Below are experts of layer 8 (counted from 0) of a mixture-of-experts language model. Rows are named router (the router's row for the expert), gate (a neuron's input weights, with its number), up (a neuron's input weights, with its number), down (a neuron's output weights, with its number) and show model dimensions 64-127. Each number is 128 + 32 x the weight over its row's rms, rounded and kept within 0 to 255. Numbers have three digits each.
Before each expert's rows: "comes after" lists some tokens at least twice as common just before its tokens as in all text; "comes before" lists some tokens at least twice as common just after its tokens as in all text. This comes from a sample of Wikipedia text that the model never trained on. Tokens count by the router's weight.

# expert 4
comes after: "| ", "- ", "; ", "(", ": ", "\n\n"
comes before: "| ", "|", ": ", "==", "(", "; "
router:101124123133114151128146147132115106108152124110139087118080115086121134111156105063130137167161089095116172149083119082141119103104175132173075129091047119128142126170178082101134106164151206
gate0:130126165109134136127122105137143100146170168118065174158071089174124100137095092140152171152176176127189110119090081174075164169137113158113078105098080152136152078105146069098118113136220170
up0:107090119137062200074139098142145158099102081091100144190133117073131150107134099154116179151107116113110128210188106136128144113125127159111099048098164118159151155138177101068106114090198139
down0:159135089091085186155141111138104124139081135120113108128106177112144115101150129145116162125132130173160113121084115135097139111104118158138152161201150104168083161150133104142127092083089159
gate1:157119166182164123150090159133114158124104117109148114126145119112086132085093123125125070114121112106080133136127174164148162086109099190096137139107090119156156103138109153107124120141143083
up1:181146112130117139121163166116111128134113089111188163103100139084127181090087116166082101144085159111130159089112140146150152128139150177091116098116130176183134177218125115082050166105156120
down1:078178107070171180123182156079074129120113162127130140106112135098169155167182152171128044123127117143087215102148093114162094153126094131056084108084154153129075153148102146102124131200180179
gate2:077139165101142081124142097107071157115170113113097121090121150090114073102108171138125067110146113120094173091133156066096096079136111133213143150129123094112089132153119146124131099123163107
up2:136121136109095107126127050168152145103061143069174099109198145162149075140129144120185131131158146107156113097120159218094120187121145106167112123127112107150111166136081104158126139137046184
down2:139089126132087115146108138062153173121153168096147094146128144149084097083150116175150071132142199140085174161129132125063086186096052106132065128106095187124134182115121121143107170115159164
gate3:114136097205085117098150216126078143119123088107131137093144103107157115114127137087186127119153138134217081088098154130149147130161160175128125133129050116161184101077071095103082077128149165
up3:164116139080195172151107117125123159152090166168172136160120101105110068141176117152156182176136142187090177129180147121102128127088103125146118137103156143175078128172112152110100135102113093
down3:157140146079132127104138151154041120145123170152131151136123134080134139105088162100144042144184102144134132118163137151079119116143154178144097126127054120141084121124172131165103104089087160
gate4:060190115152193101073124091137151146156082029095131170124127178104155083115145078085127130156196181084175116132131131133151121158131119130165139101146089147142144150085151110083131204097112123
up4:097185158094141152099118154124126136106230116152163136076084148091179177091165075023091220091187100062142112140167102114157129060100198101132126120142109144167108164097115071115132133128138171
down4:188157152150114127192155116089069102116145160168209085157172109171131142149111127187108118165097123143159174095118077139108159110137124119110154104153155118132107117139176065199136132195112106
gate5:201094092151211120079080083092139197169144049079101032105120141112121073084163093104146108127166106126138081161144144095132130140135174135153113130123075093086131100132140142107136123101161122
up5:169116121101102159137174067126116157105124137139111124158127177087125151114085154098146204161149101128138138126108134170159089095195117134135133149175116206142118141120158135134124157100107102
down5:124107095128114145095131116131093067157200102089103168153149102165146101111108087080163165099147150157119116146164116167114165113175104119082180131086089149131121134120101059119114096108135125
gate6:102117094156109092109130170094160142108119106119156139173083068125129109178120056149102127094139138132122093121135139129129086112122112124126119155169044111129150113124092152134144158131164132
up6:160098098115162143120164127141123140099113103130080167154090074133171087052149148170107158156105142095137076131122157106140129114077094110113179162167082124160072174142099098135111110102150145
down6:069153071132068110116185200098196079172175114138088089127158103165141098153086177102134129096120097119118063128145148168143156167150129112156149097128178129058117116123117158131156120193137116
gate7:078128093036099172117103170170099110155087145125098094126063103128139089099140088117107115167134135129117152071075103155103144152177151125128176129169114109123157105114161135158113116101131077
up7:172135140103134197106094077142116105132147126165136140138106114133140075084134198158157164106138127126142079160110082092107116061181063132091116087108128120101173144175087147085121119199106152
down7:137116073152152131112123124087135065158179112114116082190130139139126127124135170076125149124140121124174184173168099171141140144115092126065095138186114145099167129122132176122110050077109130
gate8:127149166117113169110120088096101127087030109081096188158115149094158161133087126113115133156117132140106120150064126163081147151163167099113126115140135157101125117120137111097142106107104081
up8:138089075106160120060151202125136132164130113152150036103163102090098080142126109121133119104099131118117103068158166070149135147071089207156097097114172149136164056136102151170153139142140181
down8:093078160142188114132177142113151183132152129202186172101118137119130157149141099117127107110112114164144140060113142128149170134131142093087116125130076151104097133156160096136132094129144150
gate9:098134138146113187110140168168166134142127143120113083121050103094141152108157145083118137138121152146085105123105196072172151118096104135049152074103123131097133092099087117144133181142125198
up9:103124147145108111093083193093178137190163149174114106106095142143210142109169046150118155146108154122153088154099130099128142149146090101114091109141149160110143199080137138087130104117117130
down9:131080165171169137138134137119109149079145149137106096114165141149135093094115128159165156057143119104103157072174124166173186068076157072094107137169205140135118099174130194149129144126153086

# expert 15
comes after: "was ", "to ", "and ", "he ", "is ", "were "
comes before: "to ", "in ", "by ", "the ", "on ", "with "
router:110078153137129153092145100137127135104133150122112158236125093150132118132095122114120180113153154182066126115072157125128104130155082148175120155160144105093160189122134096128179135127150089
gate0:168080118086111110126120084122109165143125119132061116129113080204122106137107116082154163165142098108135096152123139170125108125162092102124091138141199166152111105103173135120031088201107167
up0:131092127118123092166135175071225154114185130121101121232147062134085149092137114174140129116127141053164106135137183159065089097170104103168086135149146133115119136106177137149135165158110164
down0:173103147117094103045151085180102155168111143139104127145129136129112141121124115048143133183167115158148155139139117163151118063174126151088119160144134083105170138096184139148072101135143171
gate1:072137126099202160102141094121068098122090087153151132124127162142097116114130145024183159110110117144130119126149140092156088111122143122125101117130137173058103180095181142113158123167107125
up1:169092140075077121110091114098077141131141147149130077085140101061135033181078088096153105108100106169107095158125133161119127133140099134135119112093186110139133090114117128149199154095099149
down1:142204129109186097164158089102141091136100187090066218203117132152122174122156193157162125085100104106104154130102185143082117121107147152123117179150089135125150080120157120131154130178089129
gate2:123126111176125063165131105113180176126116137095117145099137137100171123078159187130045161133148117171210127110128089160078079134135146129111123171130109129169107188064153105066130120152129115
up2:109025095119101167136151068165197072094130094125154103136159152100127119180148132137085067118142154097140088070121119132180126129124149183148070128145142101159162132083135105079154108133155121
down2:212100148192115112114168139175112136108080152058126013106128172118131120162143156088166138152159130167113101082175131105148111062115182089093166169118140124118155123117165094107148154117153135
gate3:100098143112123128130127132107123106138123118100091161133099118155074144127118131084097148138140128173102110165104138127201138135128137146082103154161153136169082109130128075103177159074136184
up3:139125140167163188131137137133149136153178113148144140099158129174088169080100131133081151083149171148130101072112135046178116085177127064103112128125138136084101088107134086097153078113118176
down3:079178158149185141151148125135066172155158116072153151118133100132120163190069139142133100144184087080081099123117127091171147123155109125142135133164115187089098099094136150111201105142110169
gate4:118101118111165141093147107147131099093129151137113175068138128134102118138136113130174162131101190120110110111147120178124106132154152142190115106081149121133114195145135078122113213137111115
up4:159133093103040126140110129150154141150149121134104148113103117130149132097135109097109157136179118152180166184096107127135135132137082078104128143150114074118137171148134143108106073157139144
down4:132097160063072132161145162161108171111158156102043082133067161146143098090134112143126181151165147185120150110070164146106153145154108103080110097119081118116115140131103149105122118107137064
gate5:092100103124112145152152167144094120132167113098092146102118103135118115082116139155178103126173122168128167094147083148169197137170085170137082143128097159133099108133063149166155110162104144
up5:094090176157147101103115098082112166095176170126122119106144158113104050103089166147146139064137143135067107083168132104113144100139088083103071128144089085196143086151100068123172137128122078
down5:167152102129115069124123093193143122064142133164125170161108149120101140147107107184116144101107143170067127140147166142166064126132130146174076163111111120122166080052072129137119165074131104
gate6:168093162116135125080121153108150113120150125114181137130141123096155171151100137139131086144148041156125075151134155109158135151098135148176155196138151110151111119101049121192096163150120066
up6:136144110180123123184183148145144101160095123081105148115120133128157097132183141117161182137123125087086110122175100156138105155139139171135105103076078114110143102123108108082190102111174148
down6:175143156133112142156131142129090134137162085038078143157139113145145151151097088146148132116158139105217103129076124133135114110127126136156103121149086156161114139135077105114143123147138120
gate7:122162091163157147162070104084146117078145107181118152105117155128137215124155113142140178163093089164105065138106190150132147123081084145113167086121113143069111163087131081128153159142073099
up7:191134110123124152147086049110115085106129168179115139091157113100150173131188172168156138113077112091150144127136113129123086120148095151131102123147111141125125163158070117169096163146120114
down7:081098107130155161112072132152123163125142123109105076168175153124132143114127111138113165110159089112177163134123085132132142104119120140148124080128187151118079122158117178173138192086120141
gate8:102121100122110118190141172090101110105181186188105164120162109165137120159113137136178131058152078130102163166129165119089108136156156049136115089102123183136174106119205168132154112093181141
up8:138091139137126136084103169127152165058143133090144132153074146190110062033173133127113089119181149120108104197155062149074206109129123162119097141134126161097099126104050075105142149143168111
down8:129122154090042099102124141167131115107099181118134113106144093147223167110146096141145129087138121126156158131126142097089170152114117138112130130137164115149152104160091135141110123124107127
gate9:159119111098122101138098121058079178156124115125105129175109152150125108111071083121135134111126092132180137101114165118117066116144129112143171108100193114104125136128133190141119143132145098
up9:088134123082102110092157092130114135138127088114162126167094087129120143122100083098197124145138131188124115109119098144177157152099136171102135107065077193202135178110105153156157176117094055
down9:123127104154162175147141134196113172087105173051144095125098122083098172146199099098166173160161148154123167188124150124112087089114098165110160199098118112143150107142123124118145134105156129

# expert 7
comes after: "the ", "The ", "United ", "th ", "first ", "World "
comes before: "of ", "was ", "and ", "in ", "is ", "century"
router:152081150144214159173102078147166156161145098137116096128127143085140148108130139101145078115169096143092134094097106119105085148072126171106120122208102088186095017098153062086110154154134115
gate0:146079174139103175100101090131083017189133111131133105130113142127145153070138165119097066134137118167146173191088149081136171126133161116103130077125116157140070212174151129169209119179167169
up0:145168118087148215094141121132114133186122093132090109130115091128126101162105092119089176152107152173119110124226074153109120110090068170140162168110078110183179147076093110100125139088146085
down0:130177129122155102128135040138171124081097159133137200131154171103130147114202115067141102199116092164133184183165128123135098117154152129136149072141118133180125103127129136149109151155116158
gate1:093116137127142183075141094184073146138122125181167153117131124169167096176153109100078139097169178099151120176105142095133171144143095119111119157114192120072150148095123134164092135093064124
up1:126128103174100097130122160134112049120163164070131119120082075110138110124125133186123155127131132103089158009094142216120116160066149107075103170116109153137100075141093067124088115141136114
down1:103191168123116131098130109158146165079115199121226127179142136079094088154113175213115115090102065137094168137139209105211187091168114104145113199137109181132144179145098126159093136083149109
gate2:171167125147172141161184118153199218094090099071100140131181137096127120134080163242130144145135113110096091087091177106124106118121122139112150167140105157105108112105101104138147147188157121
up2:188158164121174091171187142159095164114145110056081143103173100116135069119135168131137086116123162147128109137145135112103115099122030187128153147157162116109139132096116134097142091196077080
down2:139105143183143106170148145148140124108122134153116163096135108111135119135215081125144093151118146162142176160174058082137166096098091179147155081116122130119163151119119144087143134000091155
gate3:131178113107099063142174152140067121102130123166073184124097114112150147134142074180113107140088112131127127157037161143166153122091097080083110114117130106148060123069149106046079083085097145
up3:157159091080139077158141132118158142160090079107135157122144107160100110101108121122185162064092124163093100137195166159134138124126113113160168125114120201180101141156144146113176184138145134
down3:121112079180098143136119097127079113115093121058144154128111163128141160168098174130142123151065158125107178120102078185109108146097146109117138121147095118095071071172136115140123137084109105
gate4:123171084180144086093082116130156173092136161086092111121066111184146161148118158099132151134121145136090142132117114090125137152147156154144121126124091160112066153129137152132158128153131170
up4:105089144135172094146132120090115112192082145106096058093107115126146091111167068141115119072131119118118114097146121104131184177125119130104115152153055090135026111208088111129102085126146130
down4:160212096109166107153114141186129149122158114085153103160113155144082118160184116126135110160181149152149023099119143096115105100176099123060085134185156126195086097112147087135074128167164117
gate5:099119086083168197098112158185182126121170063137095090139168062079139086122106107082106120171130072092102085156103121135147134118123104094117142165080074133140199169131138206160125135089121112
up5:085160073167166148119132149107141139158187150159160111142093094151083094122150152160109108140107113186136113134118124165137126110145125036109224149081082186137139163172122122135171123113186140
down5:193102138126152213095114168129113154145213060124194107133060109147132096122145163091082168225200121128064122088135136163146117164144156115139194096123110140159120120157083132120162127171222186
gate6:182166134129131087091117113158115138154166163097107094122132099190119118053117095141118158147138184133125163126163156134122142225071151150083211120103170124161106128117145131100169194074117119
up6:128153138071160098125128134163129189161127133114177128133115155179044091129203091109133151193121165108103150114111115165195175158098122123118168180116124092117178056126137111106197145083100111
down6:081145083127172135167103092134155117111134126162141126102110200107121145219056161176117174127109148121177135111121116093139085134116140177173103154150156130149175104139196143100124089091160151
gate7:164126111108085145137166119139058078154151139066150124087104147101152114134147132165140125101140159103136075091101072116108105144154230119130157198154187154161126170104146124124100130111169120
up7:165119095128118085140124166198160192134170106125157103150083105067122117066166165145094133140101090106127016134148165119129077147094123164090096160134105096142148157149098148153097055164120149
down7:075135152124136152099163104141148115125144131121111133173120119108133054154153160142136154103157085137155115090113127165126132136119107137108112132144124139101085138068137083090117130146181102
gate8:161147130128092171169203168164100123136113059176105175148124058138172102118120120107144179151113148090145119077160158137245118109112107135201118179162140115134104082168107123126077112127103126
up8:160104074108132152102124082111150116132151103156133154149153133118156045188134100128119148117113044120120126066130129157145150116162108110142137136120103088139077083203170140116150098122128115
down8:121134092138103102108130077130152129093086128097176163195100169133150136144124097089173154146143143160082208101146125160182093138167125160084141160144093125168132182098101130114164076141224135
gate9:166095155131144122143194128088093096170094152148136141143167200115085150175159157163080115090098144118142126153125135089192180117161109086164178183109078113131195140134138051121160124124092117
up9:186154085100168126166125111085163120053144152148129095150106119162138110121155138152076114153139128157085152155153071073082137114146147119143139148141099144138143133144131157112130069111159137
down9:112124144116068188105130113122193123199123073143150146139148180160108113094098174106159104119115157140198138152126133098125044140151152130138143111070136101130131094179132175082074183102200158